Weights of a small mixture-of-experts language model, trained from scratch on English Wikipedia.
Size: 12 layers, 40.5M parameters.
Experts: 128 experts in each of 10 layers, 48 GELU neurons an expert, 4 picks a token.
Training: a variant of Adam for the experts, 3676 steps.
Below are experts of layer 4 (counted from 0) of a mixture-of-experts language model. Rows are named router (the router's row for the expert), up (a neuron's input weights, with its number) and show model dimensions 0-255. Each number is 200 + 20 x the weight over its row's rms, rounded and kept within 0 to 999.
After each expert's rows: a language model's description of what the expert responds to. This comes from a sample of Wikipedia text that the model never trained on.

# expert 52
router,167,199,193,171,252,162,204,181,169,230,195,175,221,170,216,178,210,217,180,195,191,232,188,211,178,214,207,175,187,201,192,217,190,206,229,205,218,207,161,172,168,185,231,205,209,229,204,174,187,202,182,214,230,235,215,252,208,207,206,217,184,189,233,200,169,174,215,209,192,244,194,206,206,204,146,168,190,235,170,232,188,189,192,241,199,218,233,176,217,179,175,210,222,192,173,199,163,210,197,174,220,175,183,165,211,179,201,205,191,217,229,201,178,184,191,193,196,191,230,233,199,211,206,178,179,183,208,229,181,234,215,189,165,242,164,198,201,208,203,204,202,220,199,202,198,174,204,197,201,207,181,204,194,233,202,163,196,169,219,219,218,202,200,184,198,200,213,207,175,173,180,185,218,208,190,198,203,187,208,208,189,225,181,182,193,184,221,217,217,216,186,185,201,176,204,209,160,197,229,202,181,205,171,191,183,184,210,202,182,214,219,206,218,240,194,209,212,197,203,184,198,210,196,215,191,217,183,195,199,221,214,163,206,194,171,209,203,199,201,197,199,232,191,228,231,187,262,200,203,240,183,203,240,209,218,192
up0,194,198,203,213,199,183,222,230,202,212,209,231,179,190,188,207,187,200,206,204,199,177,193,208,182,197,183,170,206,195,227,201,215,177,224,220,201,202,214,184,185,215,204,197,225,211,204,211,213,204,186,169,201,167,172,225,191,238,214,218,223,183,191,201,204,197,209,215,223,170,199,217,209,211,221,195,178,227,198,198,207,176,175,213,190,202,221,213,192,213,208,195,213,207,209,169,204,180,189,175,188,180,218,165,195,187,218,237,181,210,174,211,174,199,192,219,177,170,204,243,200,216,159,218,197,195,174,183,196,215,202,182,207,207,190,207,228,230,235,219,187,174,210,230,195,210,236,201,173,182,207,200,197,158,180,214,198,226,219,195,189,193,243,196,224,191,219,202,223,186,211,177,203,168,238,214,207,222,204,224,192,143,203,207,160,212,231,208,202,194,245,231,183,186,216,190,207,175,165,177,199,208,196,181,245,212,212,161,188,204,166,178,177,188,181,224,247,238,215,228,191,193,194,205,225,211,193,176,190,188,183,235,211,184,183,210,172,215,224,189,182,204,138,198,200,217,188,188,166,230,232,167,151,174,175,195
What it handles: First word piece of a capitalized surname or proper name after a given name or title, such as Ferr-er, Sham-rock, Mc-Neill, Liber-ia.

# expert 50
router,204,224,206,216,265,213,198,216,203,191,211,179,195,151,177,182,199,163,179,192,176,222,202,224,190,223,162,180,212,221,173,231,222,179,181,173,221,212,188,186,172,214,192,196,197,221,193,216,192,201,191,185,208,202,198,211,200,201,189,181,197,227,215,209,204,144,235,193,195,235,202,211,191,195,153,165,203,207,185,235,176,196,206,204,231,193,191,192,200,199,195,217,216,192,189,212,179,204,213,206,213,203,201,178,227,194,214,211,187,193,211,210,167,213,222,179,217,209,230,191,229,208,198,221,191,200,213,260,201,251,199,203,172,227,184,182,197,169,222,229,201,208,193,183,174,193,220,187,219,183,213,207,199,200,205,164,211,163,197,205,212,195,200,178,167,196,226,167,176,178,192,183,200,193,192,203,211,200,220,218,204,192,193,184,205,192,233,197,223,228,207,211,198,208,203,232,189,219,214,221,173,196,200,220,186,181,205,228,192,220,179,171,145,210,160,209,215,231,184,164,215,235,204,225,188,224,179,193,191,210,230,149,236,185,219,211,179,179,201,211,197,194,221,180,181,192,244,168,222,212,224,169,219,183,196,182
up0,203,184,203,181,236,191,209,156,201,176,215,185,207,192,208,211,218,223,212,232,222,174,185,180,215,238,170,242,230,211,204,218,245,192,219,189,185,204,198,216,195,220,199,185,192,220,215,198,224,206,209,225,215,199,201,188,206,187,180,166,174,193,212,211,189,213,195,217,164,159,218,237,213,187,208,179,235,175,183,198,211,205,231,202,223,215,188,239,173,192,188,203,213,207,217,243,199,178,191,186,216,213,185,222,160,210,233,134,227,211,191,206,189,192,169,160,200,212,184,206,190,232,191,193,168,217,171,205,219,196,184,223,203,188,168,163,166,198,188,161,193,196,152,202,172,186,222,211,206,148,224,244,203,231,203,207,205,173,203,238,196,214,204,179,171,231,211,162,205,230,206,228,175,221,158,229,213,217,182,211,197,197,189,199,195,234,203,198,200,195,177,204,212,173,196,209,193,223,195,186,230,150,202,198,196,213,178,203,170,198,192,206,194,203,202,223,180,195,210,207,203,209,192,183,175,189,206,196,221,211,203,198,208,198,217,194,222,183,201,185,197,227,213,201,211,201,194,196,196,194,158,174,196,218,189,182
What it handles: Endings of European and other foreign proper names and places, such as -burg, -berg, -ski, -heim, -ović, -ington.

# expert 30
router,184,185,176,212,219,222,181,201,200,191,210,171,197,164,208,189,210,175,181,190,235,218,197,227,184,200,205,181,186,229,205,214,227,193,197,224,230,200,178,197,182,232,199,217,222,203,201,207,184,236,186,211,188,214,204,205,199,224,214,226,193,194,217,239,186,177,238,186,224,216,185,248,210,227,174,204,198,212,165,204,201,183,204,198,212,191,216,184,184,172,184,198,213,179,209,209,177,212,188,226,216,182,192,193,181,177,211,185,227,195,208,185,162,182,185,174,189,209,186,213,203,204,155,206,164,188,221,220,174,245,191,202,184,203,162,187,160,216,263,209,200,200,164,186,172,209,212,179,238,182,207,216,191,220,197,137,218,161,227,216,186,210,217,192,181,174,177,189,209,194,147,182,207,198,192,183,218,208,210,211,183,212,150,206,221,206,186,214,223,185,209,218,212,191,204,195,173,209,198,198,191,215,207,221,170,195,197,240,198,209,207,200,182,230,179,202,194,206,230,200,190,171,183,226,191,184,173,215,198,237,201,183,233,221,191,244,182,194,191,202,232,193,213,208,230,163,213,214,215,232,208,192,230,217,177,194
up0,177,224,188,230,205,218,224,190,201,178,192,194,182,175,216,189,209,171,191,204,205,208,200,233,215,163,190,190,155,225,201,194,206,221,211,223,238,240,226,237,204,203,195,205,157,202,201,203,209,229,191,188,192,211,172,215,205,216,234,217,204,206,170,231,220,198,248,222,207,203,199,192,153,200,181,200,180,207,200,238,185,155,200,206,192,200,225,165,200,182,204,207,211,170,168,189,178,212,182,198,168,177,224,225,182,206,225,196,181,208,206,211,171,170,198,225,174,195,184,238,203,182,195,226,180,203,208,197,179,244,195,187,243,210,163,184,191,169,204,232,237,204,196,171,188,209,205,211,194,192,200,193,195,183,173,177,202,152,224,222,210,198,197,191,208,200,197,212,204,220,188,176,196,199,208,199,195,239,236,189,172,208,190,210,178,230,223,163,220,193,201,222,230,150,215,175,210,149,201,206,213,192,206,194,199,185,189,226,172,213,205,207,186,204,184,204,165,223,200,228,208,203,205,209,163,172,204,205,203,227,192,198,198,227,192,235,195,201,186,218,184,190,193,223,184,235,222,212,201,189,197,163,217,230,181,181
What it handles: Digits inside years and figures, especially the third digit after "20" or "19", e.g. 2022, 1984, 2005, 20,779.

# expert 0
router,159,199,208,219,220,211,184,185,188,225,192,160,181,189,215,168,210,206,189,176,224,238,179,201,197,162,202,211,194,211,207,212,220,164,212,193,217,199,154,166,165,200,222,226,216,217,180,193,207,201,192,230,226,234,236,272,221,220,205,201,179,157,220,214,175,202,268,181,217,216,197,243,221,207,191,172,185,231,203,223,184,207,193,186,219,213,219,198,181,182,197,185,202,159,189,225,180,208,196,190,192,209,186,172,191,156,225,201,213,215,228,179,175,179,224,191,176,220,207,194,225,193,178,192,187,189,211,223,192,221,200,201,197,231,197,197,188,201,220,207,215,195,186,209,176,222,210,161,187,179,184,218,204,199,187,199,172,201,207,216,183,173,207,221,200,205,225,163,158,180,169,212,195,197,183,189,223,187,215,196,169,200,209,222,193,194,198,183,204,228,208,199,181,177,229,213,152,211,194,190,182,200,169,187,176,218,207,204,191,223,188,189,199,214,213,222,190,238,215,193,192,202,239,202,178,201,166,192,172,185,225,195,219,207,198,217,182,216,184,219,224,181,204,218,236,184,222,221,177,199,213,193,218,187,191,211
up0,181,181,190,203,193,217,199,210,176,186,188,225,195,198,238,210,159,192,182,222,202,210,154,212,175,170,215,210,233,194,199,227,160,171,214,177,209,192,148,157,174,182,192,208,192,175,192,203,218,194,158,218,187,215,190,196,220,202,199,171,202,227,207,208,161,208,217,194,217,204,196,231,220,166,206,209,208,184,175,220,203,180,239,187,173,216,204,216,159,188,226,205,193,218,216,217,198,209,212,206,194,189,198,196,226,189,218,181,184,199,191,241,209,186,177,203,206,222,210,210,234,215,198,187,188,254,216,187,187,206,200,223,236,219,200,218,222,217,217,180,186,215,214,197,176,241,221,226,205,200,203,189,207,199,207,195,223,199,178,200,166,178,224,255,178,200,194,186,184,207,178,221,219,183,171,165,211,173,166,187,187,213,182,223,194,206,201,197,187,191,210,209,201,213,209,198,184,184,168,179,225,196,221,220,202,181,201,227,237,201,210,182,186,200,196,205,205,214,179,182,246,183,204,173,190,232,145,176,174,206,197,205,181,167,222,210,206,188,231,170,185,143,185,211,200,236,202,186,190,180,178,198,203,185,223,216
What it handles: Spaces, quote marks, dashes and |---| divider rows opening table cells or list items, e.g. " 40–7", "- Cliff", "Ordinary".

# expert 10
router,185,188,198,224,239,204,183,182,183,189,211,206,221,197,190,165,194,164,203,194,218,202,193,199,180,224,202,196,210,216,201,222,212,202,213,214,213,213,198,179,154,216,205,190,209,213,200,226,168,250,211,224,236,222,192,221,224,173,197,193,186,199,216,224,200,187,235,213,189,217,173,226,170,213,180,192,190,195,164,219,214,153,197,202,225,174,202,184,207,185,190,177,196,189,195,192,159,213,199,215,225,219,192,189,214,159,223,216,180,198,217,191,160,159,211,202,208,186,197,204,208,206,215,193,198,230,218,256,207,229,217,187,169,220,185,194,181,223,239,201,249,229,192,198,190,214,230,183,194,181,176,204,191,209,186,191,188,183,232,202,219,191,243,178,172,219,195,169,200,189,185,203,213,185,197,173,198,202,195,226,159,171,196,217,179,218,200,170,219,190,191,211,201,156,198,218,168,199,206,230,180,214,198,178,169,159,196,226,199,223,205,169,173,235,175,205,191,228,216,166,178,209,192,203,183,233,178,214,171,190,241,195,197,186,190,214,171,190,228,233,214,212,187,216,216,188,234,212,205,218,205,189,227,207,195,214
up0,179,174,207,216,226,177,203,225,175,198,229,216,191,201,205,188,186,199,193,205,177,230,220,155,194,216,199,196,189,236,209,193,187,152,199,212,224,180,172,181,219,209,192,197,223,213,229,168,203,192,202,236,194,168,177,194,187,209,194,201,203,181,209,160,177,215,175,213,191,212,181,181,180,183,193,170,199,219,209,204,205,199,225,175,222,201,177,229,191,209,170,192,185,217,194,219,226,169,243,219,218,211,195,204,153,226,181,211,232,217,186,178,206,215,212,199,228,205,170,188,230,192,198,191,197,239,195,214,224,193,217,192,200,150,206,186,185,167,181,175,209,198,208,211,202,171,177,240,196,198,215,201,213,179,178,217,217,152,194,153,193,192,205,200,184,215,220,205,199,163,206,206,228,171,201,229,202,185,195,206,218,214,210,192,241,232,186,162,181,190,216,204,197,181,179,228,191,203,172,205,156,213,191,244,189,174,185,178,230,239,203,182,200,195,173,193,217,215,205,216,220,197,209,198,184,207,175,192,203,179,214,189,198,180,221,233,208,210,213,226,224,189,195,175,180,212,182,237,176,192,223,211,235,244,234,199
What it handles: Standalone space tokens before digits in dates, scores and table cells, such as "July 2022", "L 118–1", "Formula 2".

# expert 23
router,201,226,220,224,220,214,206,189,201,202,195,195,190,194,204,199,185,187,175,221,210,177,205,163,213,233,173,172,203,219,189,225,198,180,184,189,202,210,194,189,189,177,216,176,187,207,173,206,190,213,197,203,210,202,199,256,214,186,204,201,225,222,214,199,195,185,219,178,187,242,190,243,198,175,184,178,205,237,167,194,181,173,200,203,245,184,264,181,205,187,217,222,221,177,205,231,168,194,165,237,219,199,194,183,203,221,218,221,179,208,188,187,185,206,207,201,216,193,215,191,229,207,198,187,197,190,194,217,205,250,180,209,173,218,191,176,166,175,201,185,227,183,188,181,168,205,182,197,236,190,185,218,206,184,216,165,200,197,174,225,193,202,220,233,145,202,208,179,195,211,178,196,215,205,199,199,214,208,180,221,178,176,195,188,147,206,223,187,221,222,197,184,211,183,201,220,177,180,214,197,199,182,175,198,170,206,223,185,200,222,183,198,165,219,183,211,207,250,240,183,176,204,197,221,192,218,155,193,198,221,234,147,240,241,209,226,206,220,200,182,181,200,194,192,200,213,204,182,234,195,210,193,223,216,203,199
up0,196,224,199,200,198,240,196,191,206,197,174,224,192,172,211,187,192,159,196,183,239,191,223,189,168,203,210,194,243,239,218,202,191,192,182,228,225,215,207,187,196,221,206,241,222,215,213,198,204,202,219,152,252,202,215,225,240,209,178,199,224,192,231,190,200,180,204,206,190,207,176,219,184,199,188,216,226,196,187,223,207,216,202,216,182,173,221,194,213,172,204,175,208,212,232,182,175,208,228,208,148,210,175,202,154,192,207,178,186,211,198,175,210,172,188,204,177,189,218,199,207,175,186,178,205,208,206,216,188,233,189,190,214,178,173,191,185,201,191,208,204,181,195,198,178,231,179,207,219,199,194,209,223,205,185,190,233,194,178,221,193,173,220,219,176,227,193,209,199,180,202,183,193,201,197,194,180,210,176,201,210,195,194,218,193,221,196,228,194,191,176,226,182,183,198,183,174,183,216,222,220,168,226,171,211,187,192,211,195,201,177,206,204,179,196,247,236,195,215,190,192,193,154,197,163,184,215,217,173,183,196,212,219,202,199,237,224,214,221,186,171,186,229,169,190,208,196,242,133,211,195,218,230,194,214,266
What it handles: Suffixes like -ian, -ical, -ular closing demonyms and adjectives, such as Croatian, Jordanian, muscular, and whole words like American, French, Russian.